python train.py --num_hidden_layers=11 --hidden_size=768 --n_experts=20 --experts_per_token=2 --d_expert=400 --d_shared_expert=0 --hidden_act="geglu" --moe_layers=[3, 4, 5, 6, 7, 8, 9, 10] --router_score="sigmoid" --normalize_top_k=true --routed_scale=1.0 --balance_loss=0.00759 --balance_bias=false --router_noise=0.05 --init_std_router=0.0217 --lr_router=0.000329 --num_attention_heads=6 --num_key_value_heads=6 --head_dim=128 --vocab_size=16384 --norm="rmsnorm" --norm_place="pre" --norm_eps=1e-05 --positions="rope" --rope_theta=84300.0 --rope_fraction=1.0 --qk_norm=false --attn_scale=0.0884 --tie_word_embeddings=true --parallel_block=false --init="uniform" --init_std_qkv=0.0241 --init_std_o=0.0 --init_std_up=0.0241 --init_std_down=0.0 --optimizer="muon" --learning_rate=0.000956 --lr_mult_up=1.38 --beta1=0.95 --lr_head=0.00361 --max_grad_norm=1.0 --warmup_steps=200 --schedule="wsd" --decay_fraction=0.721 --decay_shape="linear" --final_lr_fraction=0.0 --batch_tokens=[65536, 131072, 196608] --max_seq_len=512 --doc_mask=false --train_tokens=1134000000 --max_steps=9102 --dataset="wikipedia_en"
Below are experts of layer 8 (counted from 0) of a mixture-of-experts language model. Rows are named router (the router's row for the expert) and show model dimensions 576-671. Each number is 500 + 40 x the weight over its row's rms, rounded and kept within 0 to 999. Numbers have three digits each.
After each expert's rows: a language model's description of what the expert responds to. This comes from a sample of Wikipedia text that the model never trained on.

# expert 2
router:501489513521491532538504510484481535540552541494532517552502558453481513518577437536451533463442480523510575504561447559562461504456585549448486569492500422585472540512443477491497522461421512485507485532511505434514555449522497513561381563578509560465487529509493456487537529451515542511
It responds to: Word-initial prefix pieces

# expert 9
router:540523504586454546462562476497572483514488513478492475568502508501512472518514422508510492472499462440525490540607479454536534541414528580531453450435470493554501471476436465507496557521475470472501496434510461469528534466501494491541445556497483538417544512460484458526529468474486490446
It responds to: Copulas and bracketed numbers

# expert 5
router:535476438575576449455520502552490488527415538508542452558521492483476471538561422535413501533514443539509497515546536504515479540523537522540442497469469501490432453595482520519496539425443489526494502456496491473566586464484509483491433495491533544477494443503464499485512511462492538466
It responds to: Commas and conjunctions

# expert 3
router:458485509596512494557543461559503493532517466551525442518566480431486451516470480609445534474454520495530453483550492522525505526506519531523422388518430425603489466482488509500492606500559523494526409457473437472541576413450479513508408465543472431427537475467448442531521459501557500428
It responds to: Articles and quantifiers

# expert 14
router:492451491522547441435495477482510583537488493547450489525529479461445517527440513531499518468506461532530503544485566547580497494505502604508491556517475477489497485568456560538481576480499540480490491455504440533482482507541488471545461541498521531469577491499474448474485438515516446506
It responds to: Short mid-word fragments

# expert 0
router:503515513510476532474509537465504432529553535547460458554493458550524543543451468491525581484529474483547466514549461566550519563520473561528543492469390513553554549507466475454480563474449555519451433465463435431515533415509523523472451483520518424443563480475555509543542543501534437437
It responds to: Of, as, foreign particles

# expert 15
router:452505510531562451521420544558538503475513477514544483519464507532469488549530399530476516481560488520534458489573487574539511526474518541515437489516485472554500487509454551524514543516484491459452491440489502512504531444496491483523432488509544540404490478489534489461526508489498461408
It responds to: Table and infobox separators

# expert 7
router:524511505519496506543555492530589517588495540443501490549489482460461467446461496506426517497566498508538480475499462556517545510458596539497447448463478495554477440572449589491510594468553498531529456471528496428629467467546490502586411496516539489473483474518427514502561515507592487471
It responds to: Personal names and years

# expert 19
router:511492426480505524518593492516527488539460521499472445465473441506501475532477460524477572492506399538541526565587482562620501542505494538477476514490425505499488460505502461538483549467526519517563499517476538536527499419515488494495421488527517487504381498525477459583541460481439420510
It responds to: Capital letter fragments

# expert 6
router:530471540479516486512519572490526539601540503546560546550475533500511496505523429528493515461482504528585449522514476480542475519533534544508456459435454455525439537573444502492544564486532529469549473492465524479525509470612508544526444500501486534538524555492390524508479528488509464465
It responds to: Definite article the

# expert 8
router:468531513517456515509534453499525522564520517449503504505486476430565539515510463534542487480478476515585409510539520537497482561516492587495503507483376410553490483505564446529503505548546468477471442505490430470513565440459569523550519478535494477474505466494437524442530515562506491450
It responds to: Pronouns and exotic name pieces

# expert 4
router:530449500484526487436515510464536410492569496530487533484490516508552477504501434499488509516483440532487479518476483554515438504544486587509497536455533518526509491566500452515530511482485505450492454489491503472477546442523400513502392509534465569505544512438471434492544517461534431516
It responds to: Capitalized name onsets

# expert 1
router:518507454549474463442540514491592551512579495526470491507452480478549568548444513556476497476558439563497478503582496485637413530539539553487431455476454487469464514468529472504448522516461488518451526445524548454472524491510501479505489576475445530466512430498459373498487410502548443521
It responds to: Possessives and narrative words

# expert 13
router:477516488565492516495569519527504520615537531519525430501515547474490475513521512536478552496470501522529466467577550495533483552530514574492447500457478511561474479531475434442490515483541530465516388482510461447538505417482429596582483536596441546535511511413461477512459536507497511460
It responds to: Digits in tables

# expert 10
router:489512472510512521510558519481493461458523485543537494559531473493443431484549541502441458546528487484590427548565533491530539579505514544474464504385487500570434470474437502482457614520482563429543442419543494481508529503501497526441436543518521522503537533514479454468586504453520457407
It responds to: Dates, on, past participles